From a checkpoint of a small mixture-of-experts model trained on Wikipedia: 160 experts in each of 6 layers.
Below are experts of layer 4 (counted from 0) of a mixture-of-experts language model. Rows are named router (the router's row for the expert), gate (a neuron's input weights, with its number), up (a neuron's input weights, with its number), down (a neuron's output weights, with its number) and show model dimensions 0-95. Each number is 200 + 40 x the weight over its row's rms, rounded and kept within 0 to 999.
After each expert's rows: "comes before" lists some tokens at least twice as common just after its tokens as in all text. This comes from a sample of Wikipedia text that the model never trained on. Tokens count by the router's weight.

# expert 47
router,210,154,304,152,240,248,147,182,219,211,197,209,159,197,203,206,169,145,180,243,245,251,174,250,181,193,190,235,160,165,197,205,232,198,163,199,275,206,166,239,200,179,201,137,176,176,185,232,212,283,133,229,196,220,184,181,221,178,135,230,245,259,121,147,130,118,227,222,203,228,231,153,201,147,221,246,142,258,111,168,255,153,286,196,202,139,199,200,236,180,188,188,236,216,224,223
gate0,148,152,316,228,159,144,192,128,215,227,189,140,192,202,275,222,205,216,297,161,186,219,191,192,251,221,215,273,207,237,108,221,205,226,232,199,199,196,204,161,207,191,225,117,215,165,135,218,208,176,130,194,235,224,147,245,202,226,239,169,181,217,196,190,163,132,325,199,197,184,202,209,239,213,177,250,176,148,163,189,232,143,215,174,211,181,259,226,169,196,253,219,219,204,136,202
up0,192,179,207,230,118,235,232,192,226,230,167,187,265,196,191,154,188,173,176,235,286,234,131,250,209,205,158,159,271,245,204,207,190,255,222,182,193,195,225,191,210,188,181,237,187,235,193,177,169,164,230,163,178,230,174,97,256,251,224,270,222,193,150,134,142,202,225,192,232,268,227,174,188,217,216,206,149,190,121,119,185,254,197,147,249,136,134,107,231,174,249,201,210,200,246,166
down0,147,121,156,232,188,201,227,151,132,113,204,173,213,236,184,221,246,138,172,280,221,210,198,180,173,127,208,222,147,151,103,211,311,182,203,212,232,264,129,179,198,181,236,254,218,188,214,163,192,249,214,196,194,239,247,177,224,181,199,164,199,148,193,165,169,174,214,180,183,256,156,117,193,141,206,181,239,212,177,228,172,189,203,256,219,246,194,248,141,183,244,147,140,235,172,222
comes before: " |", ";", "|", "O", " F", "R"

# expert 93
router,184,154,256,152,283,191,172,233,195,182,174,176,185,179,169,160,172,171,202,238,216,224,214,184,205,156,148,213,222,176,173,203,272,173,188,154,210,271,186,228,202,223,240,119,185,161,191,230,262,268,199,260,250,199,179,124,242,191,150,207,179,243,217,199,226,196,246,282,120,229,235,179,156,117,143,224,145,212,168,167,259,150,250,255,128,253,179,203,210,137,153,253,157,179,210,199
gate0,161,191,192,177,151,218,180,177,199,231,223,206,211,190,205,169,234,220,253,290,204,224,274,212,212,187,183,224,173,143,153,195,203,221,226,218,183,239,170,228,232,199,204,203,180,201,146,140,226,278,210,162,157,256,174,135,266,119,179,151,264,163,242,137,117,280,234,202,228,211,209,142,206,173,199,237,226,225,198,223,147,245,170,152,264,304,169,203,206,187,122,206,134,145,228,241
up0,185,187,203,188,239,227,159,183,252,219,189,130,244,213,186,173,240,193,204,198,173,289,154,170,173,203,131,208,182,215,182,103,289,210,211,244,216,240,211,223,173,197,260,243,133,197,136,221,241,218,258,235,218,243,136,248,179,220,172,206,207,198,187,180,183,205,330,166,173,206,249,257,204,217,189,150,154,184,254,114,231,185,258,210,183,242,228,166,164,160,137,237,182,239,214,137
down0,237,297,215,216,228,206,139,106,234,202,172,200,214,200,194,197,197,232,159,172,195,208,103,101,233,156,229,152,225,193,203,127,227,260,206,187,206,257,263,190,217,179,139,206,193,239,229,211,240,287,240,139,213,104,228,183,226,164,187,139,263,207,155,155,171,178,259,160,191,228,198,247,221,275,181,166,221,175,230,150,204,219,233,157,187,162,162,175,204,227,202,237,229,220,199,155
comes before: " of", "ing", "s", "ed", "ion", "er"

# expert 143
router,168,113,266,157,311,238,173,238,197,232,191,245,168,198,145,151,205,149,207,240,192,179,208,230,214,216,219,254,231,191,155,247,204,218,211,163,205,211,199,175,206,245,254,176,183,117,190,212,190,185,154,307,215,197,169,153,223,201,150,232,251,168,199,215,208,132,247,182,144,195,229,190,144,78,149,225,174,217,131,217,243,172,220,241,177,269,192,168,197,217,170,168,153,147,192,227
gate0,201,122,207,205,247,175,160,227,207,205,247,198,189,223,193,239,182,219,233,194,185,153,192,155,216,177,175,314,191,238,224,325,192,172,205,229,231,245,231,234,195,169,230,202,196,160,208,161,192,227,202,238,199,225,223,155,226,185,281,166,281,187,217,192,243,184,242,145,192,235,240,240,243,98,249,199,192,200,194,264,246,138,221,105,102,196,178,153,199,250,185,208,196,170,158,253
up0,266,208,169,224,215,182,188,162,174,265,193,203,188,145,179,207,216,178,187,172,270,202,233,264,198,220,214,164,260,134,193,128,208,242,166,196,149,172,123,150,199,224,232,196,230,247,218,223,226,235,201,202,147,188,211,155,238,181,145,272,161,217,153,191,195,224,168,194,167,176,206,240,143,251,253,117,169,190,241,179,217,275,173,267,339,182,205,251,256,182,219,196,258,233,195,143
down0,181,139,221,157,191,187,211,220,206,192,194,238,176,159,248,250,199,165,175,170,204,295,219,266,183,210,278,189,215,232,224,236,268,209,181,168,158,224,142,189,134,261,210,155,166,157,185,209,206,139,209,239,179,171,219,242,196,123,218,228,222,181,245,180,230,277,159,167,168,223,174,234,174,227,240,234,200,241,185,95,203,164,191,267,251,294,211,221,212,184,312,226,219,179,192,269
comes before: "ing", "ed", "s", " to", "d", " the"

# expert 53
router,239,191,236,130,238,212,209,187,180,216,215,200,195,201,184,253,161,114,181,251,257,226,203,225,193,187,184,201,108,177,185,172,227,213,118,171,284,253,163,220,205,175,234,150,185,170,187,218,186,259,121,198,205,241,207,155,211,159,218,276,242,236,180,153,145,123,230,218,173,206,275,149,210,103,200,231,163,265,151,134,277,127,228,222,183,196,171,190,205,160,158,197,211,219,218,209
gate0,158,169,192,212,172,151,171,237,199,137,169,194,166,151,155,244,278,151,196,194,181,229,245,167,157,224,152,199,245,243,208,268,149,205,196,196,155,191,193,170,134,197,182,244,202,241,209,141,228,234,234,301,257,245,183,198,249,186,158,149,197,256,166,189,162,279,263,224,143,235,196,250,215,157,266,268,213,261,239,200,300,235,237,213,146,160,171,169,200,198,206,174,216,175,238,236
up0,173,200,177,251,184,260,192,196,266,174,111,195,212,167,199,211,204,178,201,215,160,203,178,199,252,213,152,193,194,196,273,208,253,239,224,169,231,188,236,221,201,174,153,215,174,181,232,211,202,147,180,206,152,193,166,239,244,274,206,123,213,148,161,175,195,226,253,131,170,185,143,198,160,137,235,230,214,139,115,246,184,297,147,153,140,217,70,157,151,203,233,151,205,212,196,186
down0,226,169,211,198,203,183,196,185,162,148,189,166,241,266,201,209,239,147,231,284,254,177,206,273,184,181,155,216,172,227,140,271,223,279,264,239,281,232,159,148,244,266,225,240,222,247,149,178,191,217,193,233,226,133,192,227,167,175,204,217,178,168,203,171,232,205,216,143,188,199,197,176,202,218,147,250,169,194,212,200,254,233,207,208,159,292,213,126,133,124,258,165,183,212,187,286
comes before: " |", "|", ";", "3", "N", "field"

# expert 108
router,220,186,253,172,206,225,141,212,193,155,248,246,165,196,166,219,166,163,138,227,193,234,227,216,270,120,184,198,197,268,173,159,262,229,192,143,291,234,168,230,149,177,203,142,231,246,162,227,247,228,214,282,202,158,203,219,202,233,163,275,231,226,150,217,193,140,233,161,180,228,251,227,189,195,163,214,239,158,173,202,238,185,279,155,99,155,139,140,219,166,154,219,162,214,178,209
gate0,148,164,219,178,212,315,235,136,128,230,159,265,235,215,184,158,178,187,158,232,175,196,230,167,196,177,174,207,217,246,198,187,209,287,197,193,228,215,284,199,180,228,296,226,226,224,179,220,241,115,141,178,200,167,215,280,159,165,163,133,166,244,229,260,288,211,236,175,145,211,190,233,223,230,186,255,257,119,206,261,199,224,214,242,211,242,206,196,202,189,191,211,190,176,166,188
up0,170,179,215,263,209,143,154,255,242,193,223,187,210,155,280,150,156,217,212,229,279,261,233,223,194,251,242,189,162,173,176,259,138,166,170,182,201,205,217,272,215,162,146,179,155,181,215,230,198,276,247,218,198,230,236,175,243,237,136,230,250,242,186,192,134,166,137,188,284,212,189,165,238,189,206,164,165,264,232,232,106,250,243,228,237,238,235,176,174,228,215,190,268,187,162,241
down0,156,248,193,260,252,180,239,204,164,207,265,142,172,140,183,251,206,179,216,156,225,218,224,144,234,232,229,232,189,181,158,190,193,158,144,105,214,225,167,190,205,231,178,182,240,201,265,247,177,192,237,189,209,175,194,163,195,143,160,207,231,239,154,123,282,188,259,247,254,248,262,192,232,241,161,242,286,254,167,252,261,160,162,160,220,144,257,234,157,252,159,171,213,215,218,217
comes before: " of", "s", ",", " in", ".", " was"

# expert 149
router,204,226,238,220,237,260,172,200,211,160,190,140,101,159,146,199,114,138,179,216,262,237,227,242,227,193,189,193,173,192,208,160,251,274,175,166,238,256,193,225,199,249,283,161,201,191,239,197,264,236,142,226,189,196,246,172,208,200,236,244,220,244,181,186,177,118,271,228,147,229,302,191,162,91,165,252,179,250,180,198,251,223,200,202,216,183,185,156,195,212,194,193,187,214,237,223
gate0,146,201,189,185,193,218,241,213,241,171,177,224,229,158,176,212,220,167,234,288,226,173,289,225,227,190,175,182,73,143,189,208,233,155,177,192,131,224,248,243,108,192,223,117,208,140,197,171,211,218,238,223,218,185,170,207,221,206,222,184,178,158,237,161,244,114,159,100,131,223,199,227,189,131,239,195,209,260,195,209,221,212,158,152,180,213,123,211,180,238,250,230,192,238,221,203
up0,178,100,185,201,179,188,173,198,225,248,182,231,168,209,233,214,187,249,165,165,195,213,97,182,194,249,239,215,305,236,217,151,85,211,235,169,221,210,210,100,218,232,138,244,148,229,233,240,147,210,141,167,218,207,222,154,159,215,221,215,206,225,145,210,176,230,192,259,226,238,186,213,245,215,171,157,156,252,175,222,152,181,184,195,187,198,305,238,183,165,150,168,204,162,233,160
down0,262,115,217,186,244,94,172,179,160,200,224,253,229,209,229,174,204,151,218,233,145,219,162,181,239,189,165,134,156,169,192,155,150,213,195,223,208,246,153,203,257,222,194,262,144,148,216,202,250,222,287,264,154,214,150,266,167,189,229,206,197,195,239,214,205,142,182,235,223,244,85,209,181,214,157,272,209,219,196,107,221,253,251,191,181,229,193,204,198,222,216,214,219,239,190,148
comes before: " |", "0", "–", ".", "9", "5"

# expert 21
router,209,95,294,226,220,198,168,206,231,230,181,170,140,159,161,174,166,149,179,202,217,208,179,306,237,143,192,274,179,249,203,194,279,191,212,215,265,177,186,244,200,236,225,148,188,158,200,217,221,235,145,260,182,216,166,173,256,162,154,224,215,229,138,166,137,170,235,223,166,229,233,198,163,129,223,269,185,224,158,167,219,175,262,199,131,175,177,213,170,151,171,248,233,195,190,257
gate0,159,86,205,278,139,134,161,265,230,187,183,237,128,208,157,274,196,165,207,133,203,151,241,181,199,188,219,226,199,231,288,271,229,183,182,193,148,205,221,208,185,153,205,205,237,186,204,243,195,214,145,175,225,158,118,167,176,216,205,216,210,296,239,260,131,175,220,157,175,183,200,196,201,256,217,251,213,240,168,247,232,159,169,171,188,254,205,162,244,158,248,183,187,164,165,176
up0,176,188,282,278,169,186,204,202,173,215,213,218,172,190,243,283,146,146,231,173,168,174,225,181,186,234,160,177,168,194,271,202,237,151,210,198,160,166,257,273,153,230,222,185,221,234,212,243,199,152,160,225,162,163,250,224,224,169,198,217,239,208,202,288,195,204,167,168,185,246,162,168,118,246,219,300,217,238,132,186,133,186,147,237,169,260,275,196,169,242,275,165,191,187,153,185
down0,174,231,224,109,195,136,208,179,156,197,237,96,220,231,229,188,224,178,217,231,219,191,211,204,198,145,195,181,192,232,193,185,199,192,119,208,237,237,151,239,230,164,178,132,174,182,178,115,243,187,183,226,213,196,178,201,175,233,189,77,250,220,198,218,183,244,112,121,161,190,270,179,191,147,151,173,180,155,132,215,186,194,236,228,156,220,202,196,123,173,249,270,171,189,202,133
comes before: "1", "2", " |", "3", "4", "5"

# expert 56
router,208,135,253,189,271,210,186,264,167,133,141,211,176,189,153,205,155,167,181,241,227,270,151,218,219,137,239,227,213,215,181,237,254,177,192,178,258,190,209,136,173,185,285,158,226,230,226,273,272,196,99,259,232,202,179,204,236,184,175,204,241,207,142,223,129,173,226,160,180,221,234,217,239,166,157,255,210,202,118,201,226,154,264,200,195,230,123,173,265,191,181,201,207,216,228,180
gate5,314,174,172,247,142,194,196,232,229,177,113,189,201,154,151,234,144,189,225,239,195,226,290,166,183,233,180,177,206,259,136,162,188,172,212,180,88,199,216,129,187,202,213,134,241,209,224,190,273,207,200,236,218,145,219,172,201,248,160,162,269,263,202,180,193,200,194,229,130,254,175,159,225,152,181,206,222,140,188,193,249,208,228,227,235,182,158,165,149,240,206,137,170,231,214,237
up5,243,259,181,232,253,256,214,204,263,237,215,148,220,206,162,273,224,279,160,284,236,183,201,231,237,255,218,158,223,280,269,245,156,219,164,195,149,179,149,152,167,207,230,183,149,194,119,252,195,214,261,151,260,199,207,185,211,272,188,199,272,178,193,138,196,226,280,190,213,201,213,189,205,156,179,173,173,180,225,181,149,266,171,141,189,196,155,167,214,190,222,179,174,195,280,222
down5,195,215,235,217,201,223,215,222,239,162,159,167,145,158,152,172,213,169,217,220,153,139,135,177,298,214,123,232,232,128,188,216,235,290,218,179,172,258,182,175,234,190,181,165,216,200,141,198,200,287,253,238,231,151,129,163,179,190,219,223,206,197,199,202,197,248,266,225,190,249,125,228,162,160,176,233,247,204,213,149,233,137,143,155,204,214,177,222,153,198,160,240,235,298,245,181
comes before: "s", ",", ".", " and", "ing", " in"